config.yaml
d_model: 128
n_experts: 64
experts_per_token: 4
d_shared_expert: 0
activation: "swiglu"
norm: "rmsnorm"
norm_eps: 1e-05
tie_embeddings: false
optimizer: "soap_variant"
Below are experts of layer 5 (counted from 0) of a mixture-of-experts language model. Rows are named router (the router's row for the expert), gate (a neuron's input weights, with its number), up (a neuron's input weights, with its number) and show model dimensions 64-127. Each number is 128 + 24 x the weight over its row's rms, rounded and kept within 0 to 255. Numbers have three digits each.
Before each expert's rows: "gets" lists some tokens that make up at least twice as much of what it gets as of all text. This comes from a sample of Wikipedia text that the model never trained on. Tokens count by the router's weight.

# expert 50
gets: "'", "-", " |", "–", "w", " W"
router:131156121120070170120093150153162103157141134156121120141115090113138134171164078174137131130097179142111124117113146152124071089156107104092142120134117102129111145131094121171130092142116112
gate0:155143135135109105141156119115131089157169150152114090107130124121134091142159105118154122113139139113149119132160146130126101120125108133101162094158152132108099099133114101200176110122098116
up0:114162114142122120151122155108127075153157148156190125133112129140109159136123155111143126166116148094160119129150151111159134127106139123122161130166124112138126085139082118130134112087082116
gate1:165129137138092094153120146125133162179136102110099129125134159098201114134139172135148157146090137137101108142086136143135095102137131187154136086127155162146139141125145111152120193135118145
up1:129128110144118113152139128149139152131080107114069122139137154100153122158178154134118108155128118099136085149146178147131144113107128124140150115096107137129117162113128109135148107137114099
gate2:129116086096098157133098126147120192131162161166142115092151152121183108124130114103119122143104133142144125147145102109147146068137159110118137169148127179124098132167144133154134158089141136
up2:124125129072126134094125120164114132134159157175116103097125109109141092115168110163133134121101059135116118134142138163119135098096119121135093109155135124124113093134152119168135148097170115
gate3:156142141107085174157129138151129117131143137138057146118146139091136090144099125112148125143091095157112111096150105099136132093133113150086144102175113110132129108166149156132103175124177123
up3:109128125129154128149167094176107123124137129132176132080129075171112133121105132143139197102135145122136150093153131132169115127137105064117129092129140125158137116088148125122089106144127129
gate4:117091078122094107120138101135145184148139077130092118182175100106124124167140113150137123105121188114121157159142128107099125091129115134134121115148119174109100121111115156113109123182132100
up4:153120091123181153153114146140105154121152133152143109132107138145121164075161125115126119099154139156147103149151149102122116130160117081080136084113104171106133119145106110156131095133143112
gate5:117107081139120143127140122134123136104158139129107176087130085121153161152096148131122140101132164124097163130142127153126117130155076135091124137127163141143110145103161148181136137161136125
up5:106103124156087145112159135119167127188163100132136108129127132166109145119149148129120099135127096147116140136137081135124131115140074132102132142135155125080124130158150164101128108179103150
gate6:107115135137124140145139162129166117157150162124150144133094150121177100141152158137091134132157186147131127106151106131141151062153112099147108128145168169117121171150184125158087111157143169
up6:103147153139126105105131159140073156113120154136169138096131096112140080135149158163057125126085135145115141131112149151123148092176175138148082164104156124108118085129140132146095131123162136

# expert 38
gets: " to", " by", " with", " from", " for", " that"
router:170140133108100151084106140123139113133132128130142131163125113108145148152140096109130116114086142119135133081125133150056131112140123127086170170110133110086098142114092126172124081138123121
gate0:128152134121112148138103132147153149116127101113120104112149139123134130145108102143078167137109116085144110116139143111128095115140095171167112114156143087107107130117142126202165148126111113
up0:133100119128162128151076132165123133141165147099108152143145138137135143111143136154105163166094097152117153130123114141144104149153122121134158144154175097138145099174091129110114145136128144
gate1:185142161151080138080105153147105140136106113143162119151128108123108132122093120132121116146136145096144117152124142153154112113126152098107130127111128204112097157104095135160120108169144088
up1:161140108131143132137098125118097135165134106141140118105181138131088147102135119145125137146092102125100126160128093171153103078134154126086148145110106162131120106163128097131133137163111158
gate2:104116134111129153105145125141165152125111124123121117155126161137099127116183086140160142150161123137154142146201116093146136090133103177186146124131102164135099109118128139100106123128143148
up2:139111110116097146180129116100116148121150132155096101125108148091140148133096150167155090145162150131103120133114150119116117133093130123133055138103157129122112152133164131124125150138126114
gate3:084140100125115147117134169077080080124121137131159122116079112105125134121147124088128156149145121167140101120125139153096185121101124152128135112138148093078148090097121088163117091124163117
up3:115142146112116124130164087125100120152070116104126110116136159135113107126127140085156116129136134146121173114100125096129159114121133139122106095165082158192121101125153145118109101100115137
gate4:135116120153149136113112161112137105118165131106150143160160111078128132109142075131102094166161163111133178139135096113120134152181099111163141134115131160134135093138140098122149136148139102
up4:108125141119129118101100108135120109124168091104136151144120157118128128127117131133162104159187176134129175124135115153129118157148142085172148146117132095118142103078068104136143146185154144
gate5:119158165110122119115161105131126117138123111086114127183117105123127118145146139089178143105095141134107099122149118134134124105118110095151119101133173128137091135157122126124139126121121085
up5:103136132144128121117101142124099134185076103111140109107145180160145128171140110150103104155143129100128131132108129152140132144148116152089126151114077114153092076156129121107077104120171167
gate6:129115153131150165114141136094150150099127111150116154117082098152117146158094101105154125116108137106159121147160079175126104105167131131148145086140139101131128143129100101112070126167123084
up6:126131148138099126119112154158155111124135126174098138126124141131097169135130140112115108112160124120148140150160159166109111151130123135145109173107146146138148127133087134091122115111146158

# expert 34
gets: "2", "1", "0", "3", "6", "8"
router:141129106127136170130091122144163104155099142136177106115094118113142143148147124106162147156109147140146159105105158170128106100157106097108110119093119101094110125146126143140147130121098161
gate0:172119127105153135148151114143125104167172137141103091154115146107108124165096121140136100073129155102149120078106063129080095127122100132123127102107148084081160123139148085170148152109180141
up0:161133158161146103130148168171082144099126138174120135090102158135103147143141136149090113144107118101155126133095120106149102128113125126178160155129128092121148132130091146162179133109143170
gate1:085140167092131116135149115112131132161093142109128155143144143127185165136120106121125122125127115159146175168132142144096114105088110160112132156136120119186119166160104192161097139115123152
up1:104079175123128137196157109094134115135135102077115133131128139129167141160164111124135152102157108128145095148098147109138079107147131145106132169151113143113139144123114143146131141107116161
gate2:115152108136154122110125146145109079143106128155151097154078142113127100088124151137094124160097139081128131137123144140113124108147091173130090129122141109100108144137147118121176113126113142
up2:175148132111155145109152136146116092144129141133124139129138123112109126124128127140144112155114139083125121167118105069101101149111124113138091122136096134096112123135144119087138135072107162
gate3:125111123115102094116108144115112108122101153166155100135139186099138116120137146133149150120125146115116149108193151105129131108156082125156111116100144125090167159129105124148135128089149131
up3:111138123125170104109148086150116126087147121183143102128105134126113128134129125139119151156114099081118136121164112115119113083150089146155136131110137142173137171178130172147135152115143122
gate4:083111090050155182161086166122108137150143176156146116096134086083115133165127123124146153137138124129157090107115147145111125123103152107127166140122134119134120138145128190132141146134122120
up4:165112155163131099098138145115142120135102125121131153168127141168103109108150137126124117148137145131068097155087074096107117131086122144110147145123097163139140117131138070143127135107085165
gate5:118110176081158155129150135086131096102136122105150089085128133112125117123169110069105105135074147121145130141110140154093109142151148151161124110125140122139148157136123118162127115134161160
up5:141136130122137085129147136140103112145132102135135102161124103131123081158125132074132130093121143207130137121169123138154095148100084114137172109138114092130097103133151123091114132143153108
gate6:102123097122120140106088125104127117133105130108155121095145092096144173158144144206155135157114111105142084104162150116120124136173128116130146140139094169117126086135132136178123133116115130
up6:114160104116074162104125148151130117136161100101120137097118114146146099109157150170122071104106085117103147132155121123163169158143159121116136174120124123163148095151128174129100136167104105

# expert 39
gets: "2", "0", "z", "3", "t", "h"
router:122146080115141177116115149106168088129118142121138085164120090113145146172157126133165148167111151140124163108109135156145123126137117128123141132128084107081079137119116171157116131115130165
gate0:097136109098143168121103133135177126154122159096131112144111110126130192118140109169155127126149152069097160140152085163084120146153148126198124139133107125117150128086145136157130156118147144
up0:106144145149166125116116148154122131129128143106126117146148130124084169144172096149134156114146165110128173164151123144133078131101147120177142133102120083099121129074085128187101167151164155
gate1:074133085164160141090084147158140092164108150114142197120146106093110129110150121105149116167177112118146143142111096155140111109119132123131148141117145118128144174125144152132134098144140148
up1:082150104163174133143099147112124126148118129129139149141125123127117112125158120144118126146149124122152145117112090164145118122158136128111129151127143110075131141191130114149136075126172155
gate2:113142137110106157112190165130158144116090142126096159172177147114155141126119147152138168142107147126089113152108112151112127153072120120128111135083114108153114098141158155146117117114114166
up2:144182116131122080097096146136116152133151132078162101126122161136143113144146121130108129082130127145072138059103097116141143120118151128158150113123136111168140103124133132106114100114104160
gate3:130124081126164151124137141112158143109142158081134122149120093131168107137130120126126151159105132139118104069112151130174092155109114130136109143119083125107095133091111154118130120167129136
up3:131133135097140111146103142119152123146135124102074141178142084099103110145094122178109121117149109110138103089129130130191093120105082151107125101109102115130108153116160153130148103140126156
gate4:136163106154123140126136126124159134109124136098130115146118146112106151131173145142138128134145129154082134129115121127160112112131079177132144155094116104115123107139136116108108099104157105
up4:145154067158130137132123139131142163124140145072108105145139171114098122118158146183108142138142115136085136104094105109155090088147129175152130107102096081086144120123134123130118102113129151
gate5:130169061083104092125166109146106089139113139125175116122135118103165127152126123110166146149137118134120135163113128157143147151077123101130117125133090122122137124110144132138126177114124172
up5:127101090082119123165143108156119076104117167103151147112110094099121144121131155137128114080116124127122140101127135167112101165126130141110101121121091082157078126118178084115120113116169084
gate6:100122089130123122116133121148130091080103154140149127118122099114146111130141111123109152118138121109111099098105089107143123119134083093136095172111101133116139135111106091129137148110139115
up6:111141088155151121121131152125144086111175153115119134117149118173169127132127132159126132106140145167119156115125119143173103112156154122106147129105099135125135142099132100071102132120124155

# expert 2
gets: "al", "th", "e", "a", "y", "–"
router:130146146085107152120128139154149119137117100143133116148101130108163137190117070131130102123121167165086151139115106115101127114142101091135149127091107124156140130094125165148116102100125179
gate0:121165118100139124124153138130134118094096126060111130154154131125156154126143110082135139098127144123145131111138117144137166112139124091133156112135151145149138147107116144141102119130156149
up0:130103111151126145096115130149121170188069129162129146138126164149107128094141152142116148142132148169074092120128115155122157144102100173108126103102148124123120136141101137121118162104129133
gate1:157175160118114140151148096181139120132149169130125086151137140146121121131125088153146143122124105102145126102094092166104142086084100160115125111121118139123129160091103161110144102141110175
up1:157168151113127111116133123149149097121125109127134155097118077133145132135117122172137121130150129083096145065133062108118128139069128162135173124134146155158094119116143140142164121120139154
gate2:090167095090093099179136147114156069111099148119093169130140121089138136165103119148139150115148093120111132121134140092109127114160133130126136112089128123108109099135150137123161146144115151
up2:120160146139160131146138129127174085126103107082142152098154132151107098133086118159139142126174124109125119139129104107108135102154150068149090119137138118095112079129157126163148150098154155
gate3:126129090128119122124113153196149149093125093101153097132129144082097133124112067134148139135103168181123152144097142082106138145135122129117111150122105115140143101098124115081115147124139109
up3:134122154130082135159137166180157158194157124133129083140122127128107115127123102111166123156156099108121111142149158155101106124103119165129119105160093153109166127130124139127128125113095170
gate4:144124137172114124127144125149144175142117095149127137198110136126137151187130143132130148085121129119153138130148109163130137144100124142174165134144117125100134153158124141137140116131190156
up4:126122141081118158120165110176117100118128133094122147131124116140101120071133138160145133169142123087108080127105133124118143109146158099146097129125131099114125143112106113129136171129114131
gate5:120136152170117155167171180131148134106109108137122137148137096131147132126139122147131197094111142154140155161161122113119150113127133104138143096124092130156142110148155161108176153138114112
up5:108085114142159143137145118140123147118136118084133098091083125143137159103112176106137128151163132135093167106103140153155097109144115143090132093133182142094097131105141145162135154129160101
gate6:132147163111102112142100155151171166144124135127132098124089136108132099141103166132163095150162115161140106121155126138143107176128141154154118122103146109124164117111082153150137115099135110
up6:089161138096126141118129137134128133120093142131138148130135160137149111114164107130140092107099159152081141102092162081104083122079120122105106098159123097155152125101164144145132126102167115

# expert 42
gets: "e", "a", "o", "re", "ia", "ra"
router:154144111112113151123109134135159119106142107166155111126140109136126158159153112171165144160118121137119155088096131117143121130157098094130137134121111112099086153101063169153108114144134164
gate0:170126115086128133125129139116111161131125128131109112137138157144137125136131087153186169120128142118150153116168109152115131163133108117119117081126128114076121145161073125106112154113120112
up0:134118167105097101110172110165149109111175142126127089171127085171155155125138139157125106097132137143113144196154161108135146130113149123143121075133133148128159157099097114132138162140131124
gate1:143123123124124144130139116175106104107148115167155080127181155129111119144148111137106133127137111120115098098109116128110108128146102121111095126131140120119112142112057153120097125115137125
up1:162134119144110115195110075080159087116124133101130151171133106144131131101135100097149146111135140135100147109128113106140081118099118129154134182125159123103138108134131107117129114114111152
gate2:133197141103163148151106111165136091153153117129141115133098149138106106138124113158136128114111109093138143094091100126102160147102098150132144118140102130116096115101124108135110096118096131
up2:105100171130101143112150165174111122167139126140122112098138158135097104152123129123125086145090144151137129124140116168117130172110151149120148140113168118123128152112115150135150079124152075
gate3:142182121146131160098136123170157141098147106096120132133125122141127103136133116122148136120083108104122140150134106148162125175166121089152151135097125109110110122095096135110138136070136141
up3:134155157115117131095119165150140148119143136077159120142150144114128109108140095142135114119097125162115067132126110136110136150100125146161155136163136120160112132181160117133180160137082105
gate4:146108120134163124073114112088161134141131138136178130123096098097106123129199129133132152110136125136105123131129101121161112152131164114138123132122133137072063125119110123128122116149131104
up4:165113108150135130099104128126119104149121098129144129144116125115131095097134119121137100119128145137121118127122131114094155189161101120131092178159100140089075107084135138089118138105134113
gate5:121126107116152147098133137114152128123111145136161167119115111154123155082131159156113105100100140120114154095117122143144102142119102111156143169068068131108118118087124133144173076139138139
up5:154120163128122157116110078105136122131166116174145176176126137119069146119126118103113104103128066107081109148138136136143120113152093140150163137114087135105077122129127120170171114162142121
gate6:163147135131116107122127114106089100113139112074135123110131134117131146113164129204164144128136112102093116157139136127122151144156095100144103160138148100165099121124066134180095120118146153
up6:125118106109150128149141152101111123117159115143135136163119109086163077080114138094159108136125155136103125112119112131136105093137141112136096138150075136125112140161152166072181102109111100

# expert 16
gets: " ", "ac", "5", "c", "P", "7"
router:145144126094121167089114123149170110121132109145145113154094102132135140133120100111167141146136154159109150117117164148104089117163078109112126161125102132104111164123126176135133108112119170
gate0:079098122097117143100109132093125094110086133137134139131132122077144110103156094120142140112177173097104109105092136113082084110125133177143126125157117123111144121121090141084127157137106127
up0:113141166143129127120114153106135118113128108184088143111117101142090138104180113118122157127155133148092090107115102138100068148124126141127124158136131094182094155153112137106129163108104089
gate1:093156128132149119164125105112129100142120077114151074140149102109105155088114143096134112134129152154050165141141129185088146123132135089143127157100129134142133177125143130136124178122112144
up1:138087151098114160145164127131101137153158159130146140117097141124104113108079124165120160123104135132148127084125151105139117112103111171084123095153103127119112115131095130161140131163149094
gate2:110117115093133166117082137154130101115133132170141151140105136128094125111120135142148114110126184121119140123146140147114084147115107150152153102086098128124108113120154097103162112126146116
up2:115137139159142105095159101124159151122099105068107083108132157146154103129122108099123130147120091153131114121105112156140154105134130130082129131148176115165141122101136139158078115117112111
gate3:102105117116088124143115120132164142148133121117124107142132085163128113133092089096126133116141176172113178122160153130133136145088133131123135107152103144097107125130093105111091126160142097
up3:105130140126098140144103118084187183137146112110143125140154092145157108110126076103126121123137185128123100139136121120139104106106142144121156110156137181095107137126080129129093129112139106
gate4:135145114082116135093103100167154152101149078135136158148118143154147119132118113113116169094142131123144118109156147199081131108125116125119115179137127119112154143116120148123107109114146106
up4:139114137113125090171153109130061129116120165113130136118117140106162106121159151139140145125133198170148177127138098122134126148129133116134132106126124112177113128147097125142126121140146150
gate5:103164133125145123084141079104143119121096091136125102183144115133143076138113156162103093169125111125121155110121141144113111137128129138144141125124068133122156142108138140093160094107126137
up5:103127117149134103134104161100139131132120107125183095113152107120139178171149143098157114091123115129128157172122120136113129132115136128118156129150117185141104122112167155138133127160165112
gate6:112113130122113184106169141127160115138139110134119115144126146102141134098108150140147142137140121098160111099144114092122118140135126137136149095106124132127108152098098189117136089128081125
up6:088148142106169109151108143126103139116145165147118118120111135083126100165113143147137211116117188122142126112096154146112195137085151141137119128094153127138164117171132132157137139131128133

# expert 29
gets: ".", ":", "==", "9", "):", ")."
router:127130136128126175103113157118146089114115109131147091137117089099186131179133132119132158148125137174121134105096157186125124112168110100089117173076107088131119143107104128129124107115096120
gate0:129152104111083181148140121105134183120141142101116108122138075124133130136128129136162113117113147134128104141101074163145158130127091137146161145129120097138121182096116165107128110112109139
up0:117142100132105143180172153093134172175139123114115121140131131149107160146140103088155116107137141129154118121103075154132131138089108142166178116123107122144151133115091140127156156135106159
gate1:089087110112113148144159101129121131109104111112151087106132069083159151152133149142123108143112126113138108114083144164161107139116110104151146159111119119192123161102138135119121101115153155
up1:102139112103088129110138098166145109116105089168100146127144162128127143126139148110149174082115142151119159163105141114127145141113102113156106114144132139153172111127167162124123133132133132
gate2:153128166118104125119094126122188168094145107120129086127148111154164120116110119102120102116140153140127173162120114121147104108113138121120149161081086103112115134111139127100154104135127128
up2:108110105158163137136171134147113078121108127158107153149123171135099124118160132154138146127093097151177095097123171138131139149156133088127128086169176135116156137152115150149110152137099131
gate3:143121105132098148124159146135166129076186155178116128127131164101138102127110129096152152156138148153130129114147110172124154118150136124122122122140090143121094126122138164084154108125112109
up3:128101143153086154093161139106122088075200141143133110164148135106144107127133147102143121144136117152130115109144130151138146113115131121131101135161112144115107183124101142107126091108113125
gate4:117101150159155110147139110141127101139137121141124118133111147097082131159125148095089134131164085137128138104144147093080107114135137126134112172135103106103090117124153104140138114123139115
up4:119113098135143105163139124153136121091123104112137133120162160133099162132126162150145159127156125160167130124103176139150182054139120110113134076123106131147174123096137088144133119135149159
gate5:072168132103125108164132091138136125171124158139097115130124128087128116100133123127143129143128172149119165083099111124124132132119112127119140119128143098128095148120123094062130121171137128
up5:110178142115158119137155134096120150129146116139172139125123133133122108134124159091148140170143149152144151134139128127116116161116124135153163133134100135110094082147104119135123102110092136
gate6:116151144122199138094116170113153131115126128103146141105126131156109150135138147121100145141161143135156091123104140183133111108114130086092145119118089140140103101134075082165171120121121113
up6:123151140140166111085127151103135108103131165129127145102122124134139157120131151124098182089163138114159087116119124163092137118111118120109178136146110123135108104156080086177174131115097108

# expert 37
gets: "0", "2", "1", "3", "9", "5"
router:148169114134124149122113125152175090133123120176147109148110119130154146139147094147152145135118167160122144127098154132112118110151122123068130150097117105107103170126115152163118115124069133
gate0:130143135112122142146107162114140103107104115117155148116128131142151114095125139168152094124130180151177089137176140100094114120117121109103118155115114143087149117118115134155151069119115089
up0:110156098144121185149111113130101097151117114152135154106129096120091122120104148143148130116115177133157136125155118134136161126150104118132078115157105104098188142128088140140101090129103092
gate1:137162125088145174142130090102161107082130102167131194159155105160126107135127082133152146113136153140113130187137114092097107146161151122122182159166140116111103117097116119165131128113127129
up1:114096146123063108113129140127097146102186154130156090092093147120168140111122176129140129168137130154140115087074162140127145116107098153164061103121138137137156147141137142107120116156150126
gate2:111174148125150128142151115128213166103148111132114098165134089173162122131135111131133122141164132127139154105100090113152137166114115157110118158153145101117098164120121166135162116132110152
up2:120071110111141131119098178109107087139130100119173137113092163105104159087145142127116144118110105129150114108175159133090148108139095173126123136127125146128132099108138132098066108148129101
gate3:132136111087122111135120110118141131157125139107115117159142137143129086144116114131107135103113167162116170115129133114126124121103157148152136104120097152163105165125129154143099129101137071
up3:083124164150122144127117165181108111125146113104145105091142086141126114129133164106144128119152115102091121141123115160159125106104163124130131188116122135153103071141113115129144121146114179
gate4:113116149121099127119124107131123146098119110120156119150177082134155137133130108114171139095144142164120136163061112086122133108141143193158130171167110117128124161090123112161090139123175122
up4:111145160180105162137122076098121125127132117099137091157150140125146133122118108147131121126142146181108141195086148082115150106124167164174169151158123148169126154121141157185085133113165160
gate5:112159145107131104131164140140122098116106134148142114103150143094115104160113123123125099144143145113118108148098139114134147114131095103122081148148130105178103094084096157087099133126114153
up5:147096103163123102122094109097135133187101124123113088126129132119103146116119117167148111131150137125143180107179120145124098149106087145134165106152146117124115114127105108135127114138155123
gate6:140167127117102118155108154161167090124135134188115158143118128107114123139101107130141148129100120124148107106134113095162129118110130132104134106158133144166110176118146138135101123156091140
up6:144103145148134150088163136134123096118086145144109136157079144149129078134109111169115068091138153089114175126161127141130145147126119127128092086143109096121096155095136130135114158105123113

# expert 55
gets: "er", "n", "en", "ing", "r", "t"
router:142163101109110162109112151152152125137112105117117098155115117113131113148135090166127157140127117144103132093094135117122080106146092086130153154130132144117085190118123139195110131119145146
gate0:108135128147142123144114137090122147122106113118143137201095142127151099116109135149137116148150155126115099108175146124062116113135074185140147121141126144142095132135118141106138158140120149
up0:120135151126130134156117136105117085097096120124134131184179139152125074144116122150134133121122114140158130103140147133095162103095091173137115121131113175087109165109091160129091153165087148
gate1:103164150128111142100121106123087132154119109124102153139109120124126105145171102126156154159129133121108121149122144080154105155158087085143127109180144115149109147077111095180129154113159172
up1:158138149071120133121145126134147120143127160138138163112098152121125092091104135070135109063141153166099134130126147131138121120085156111114094118142149103116143092086100135104142128138118105
gate2:119095170143151149104123159111140091104110119089145147136126106099113099111132156144156118141141138125103133119100119157145089122186149159150120152106126123061097193140129157105137154126154132
up2:117171129139118142146126133109099125145133085125085091119077149146166139157139093094088091132098103183122163116129116094114139157147114096120102063089147160164106152107125119071150113147123140
gate3:108148136130080167118116092132154146133148139151101083156128088133165112134171082131086178153127102143140134104131120126178101090114117152154097114157107134082078133116113105157088143117147143
up3:140085099146173121135106140163111116136108090110184162116160084145145115122096122164143054137127118128150128090102149147142155108164124159099128175147134103121135083119123126081127119156116112
gate4:127119144129122078102108154122137143139153101128091097116170151110150118139176114124141153132143181119140096132075152108111117120119091131124135132116137120111050115172143157187123176131147149
up4:138141121082168146135128155181150132126140121087150156116134164075120093090104116141111149125102131090123147168091134149128135124131142115099129111098116122155135169162150149119150115127116098
gate5:110063150101145149128099137126092125140095087156118110132145119114142135133063084129103156106118094149098127158097113147186095124140070096109138136128162155129121124190068118126099145140158119
up5:121112129130126125152098121158135146102164097140146112125070103133113137151136190101143111085131146138162148125155133092084098131123153132121165097156110158137133119093125131155145177154105122
gate6:110162121124089078178114076164104105123151115164158131188093070117120083137151137140105091131139120157143097095113180125096114112098111128141143148140136123164122133116129113134089084140157128
up6:148117127126129091132099165112149119100116151107106128165128116122101140109116168151152138102155149141133050130169172147154118133125099108117094068094137146135111136132138124155093093125118129

# expert 48
gets: " |", "'", "i", "ka", "z", "k"
router:152145110107127174129109117126182118143131149153155126128100138098170130152140127119154138143104165137126139078075158130113071090150130090103098118114141111094095163143135118141119105116114134
gate0:106138146122110153125121071118135120122140115187100107090101128133134144116093092127173120137108105156157127098111097117146045081144112125102101147134159149134173145152122156135095145135138094
up0:152142112127110123123121107126133141157156161154135130146114142135155160124115118157133136114159145102162156138101084119087087104113175118173132132125127121117107119107113128117141131100139103
gate1:147121145099135167110132151123133123131202064151117092129135120115106092105122129138128131127094107112182132134156128128111097108134177093113143134107181148095122141126113126177114138141141133
up1:157130162104142133134131129122119112148149134137136107156129114147103129139164149119173144109088101141170156155110113131131113145124125103139168094130129158115125200126135117093128124147156118
gate2:119129080104120129135114133109143147166128185128092160144132136075153102107153126139159110128105133102132141153104151131157126115084172122078133147122144099084122158123090109105129140116123149
up2:127117078136151138156130079105179180102108111138114138139120117114152085095122110128071133131096130124090143100125130126105105117084138152095108101116112118091128139105123152110122080135107142
gate3:146119110115109133164144112099145127151181125139121125091147108114121090167118105144120115068133107135118137123105126145112119050127126100138129096092137115086134174145109112120151100127139155
up3:135135136129127118102148130149141120126093127117128127160090119128155130098105127142119157164151124134151137115161122127117159149127129122135175161194115096144114107112141160057109166176145113
gate4:106121163139144158116153121118142138123131126114082171130126137111172121122152078092147141149114122161122129112130146135175139124172098095137146123100122095141155124163145116140145093091126157
up4:150130118103098119156091138118097108119095132152155088132131099167098118170107133159145139113158152129089150121153136152130118156114149133077159107139111156109147135092129102154121138183079097
gate5:132156106105080163163148142122123151142150142220136148125107127122149102144121133152155107164115107115126101128099149132085131136139131124141132112140118128162140162114112129108115116174143139
up5:112167127092103135176128147095132128127177102192147121150110111127130139138079135116149086154135151101157108118112131134141121120134129137162134090147096140137147175138149106129139077131102112
gate6:102177094098117119137133140166132103128096135119096151143156137101141118090095181094138105120142172140120099111157131134128104093147178087126160115113169087136106149132120157124096134145116161
up6:157122159152110108152148108094119116143144100091159110140095150156117101133136157176124142123126143085119146157137126110063130108131067154113150130141128171138162143111107084172177114116122121

# expert 13
gets: "1", "2", "3", "4", "7", "6"
router:147127096136131181090122159126163127146086160134130117130110132101142168135131135135154146125091129186114141121121140112126123094145103116104137141091119072119137158140120110148132112145119152
gate0:126149064114089145165102146135159168144117126136121146132137151148101134146093073104116106101083141144149198162118117129153128105093117120127149119110143090141136176112125137162093107137139123
up0:145119130130136125138117130121130129183144129177129099075106118122166105113094147155153093122094092127178177130121107182142156121111161104127139122184124163125160144120126085120096139100153154
gate1:178152115107083161132148099099118128113151125077144125164116149117143146138144163162111116147132115115091115119086131077138144122174130166114139143103116177119107150140082108145122146185151107
up1:110140136143123150103116114126173107133097136144138100131135130145105153087114131135114102147155170110122122123180135109106130146108135143124112112126107139160132074131117126112097099141087169
gate2:135124159159132113090131163115130149149100133179107132122109130146144159120122160112102132159104146203143152116178129100098115113121137128115089161102155115118084148152107135130130100148157084
up2:124119102074160092146150110128113141141131142107139088086137101148141149135143121134154146104149114110113107138098128148127131105176118161129089133127117171120144119150194138129127130121090168
gate3:119152086141129099082137135147123124152154128131115124147123146081125159146126140118104138117113162144167130129110134099129122125152122106144084155111172127130105136161135132059103090121119131
up3:162086193152103156137172138142103129126068131115149098132087119171129124129107077141108110192077125136116100147134163143161100109145135156103177135149111130101150118122107132134124153137129118
gate4:104137142120145136108122154105111115118093117113092176169116152111156106148111124133108140171062100185105135148130061108118167144142151116093147122137147119133090117103111091158118107117094108
up4:089120104092126101138107112089131136108138165158142167168125155141145105102135105110130180144099106136111102138159114085098109167101140133098115117123129126103104126118133114177106130105137110
gate5:098152088146134135097137129125166118105160136110113115129113150115176121134126128048166099134144122132119136083107117078119096083082124128156135114116132141105131126148130137138120149145118089
up5:148152063127150141085123118135145109120116129087159142114121115095159162131129170109078098122153134133133104089133063094120136139127135118101067129108141138122136126143168145152080128152081116
gate6:080077084165133104087147139099164127131102127136080134165087140077130119111118111119156148131139118145128172145124135143129136136120127128059119151122121123130134139114093134105068107148133120
up6:142145162108166100145149134171169104096106104106147138108134135169134117121110117170120111111157151089118085073095153151118088120110129136115139088150125122104136117116131177119146115113099142

# expert 23
gets: "8", "6", "9", "st", "f", "ct"
router:161134135054120168114104135142148135145109124181149103124115114127134105125131102109166125154120150132111123101105138167108086104156099058130159164100091107152136163116127145169128122128122146
gate0:108129115077108131097130137180086106104127140131130142087103164147170115139129116132164151134089149103089131117138144111100110118123122099142135147102142146140139149120117103158164128161103155
up0:122158132123152150126176139130118141121110150112142136156122166109127152114157146079098121120113125118101144088104113162081169133137130108132116131118137163087190137149120130187154167147105163
gate1:125127112098126178149111093105117142119119120180104123147178124134148126150111086121141123064127087106106097154130198098102102145143094077121134141105112117151135162166108134116103132129155130
up1:111155135095129137130138125129161130143159159107073101137130106111150165127136162131116149153169161145141095090119068129174171131160108192104105118116101151115110126151108191116159173141148136
gate2:110070175114135159075075122121116130100126121137103120130126120110127133129137153118131114119088131107142091114108137156100154141149131092100172083120139120193087126139152108148140145135164124
up2:108141086115084115109143136114119121136119131134157106094097152110143126151116067140122155131169120141145146109127148104117119104107125107151097114170137146104144159117127135102122138098101060
gate3:094138132148109151128120146111129141150099113159115110143119131131094089123129141127097135140108090133114137092162115161111162119155146100149129140113083119107155119155102129121085108130116146
up3:143070129148150107136139123132132105136139143072112148126128137161164155120130121165159118095132150133100154157116145120153132133110107166103130119118126119133114118097108145155182139158116108
gate4:165125171127132146115145157127100109125124117129137126100142117118150131128144152172182109127130136114145142111195138164094107181164132085131137133130119119148145157155105144130167108132112127
up4:112154113117128118149077128094174160090133114114122133138131168152134127158106120096102090166131119159094111132153129116123136101123120117134099078143136166110109115078146140164152121094108140
gate5:121076126118097131108149162099120134139161128151123116122099149135139116130125112104115133138107118164115127184152105156139120089125137082149202104135159130134093165107128123159112134090101138
up5:062185100131119136141124154130121150163132107146132165114106153124167131149129087113079137166084149133127088128156138111136109115138120118177095125103119129134127133188130145133116149130106071
gate6:121119155130095134140109124152111109095105150142113138139109134130067137089123086102169117136142138115124105129072127152148166130134096074160117170105158080134167130140073144142143113133126158
up6:106132115127154095132114113140153153095117119116135137130141140123120113169138145103168168135133139113128139117104103137137142137078105138061164081149072124091127134100106126082128109143108134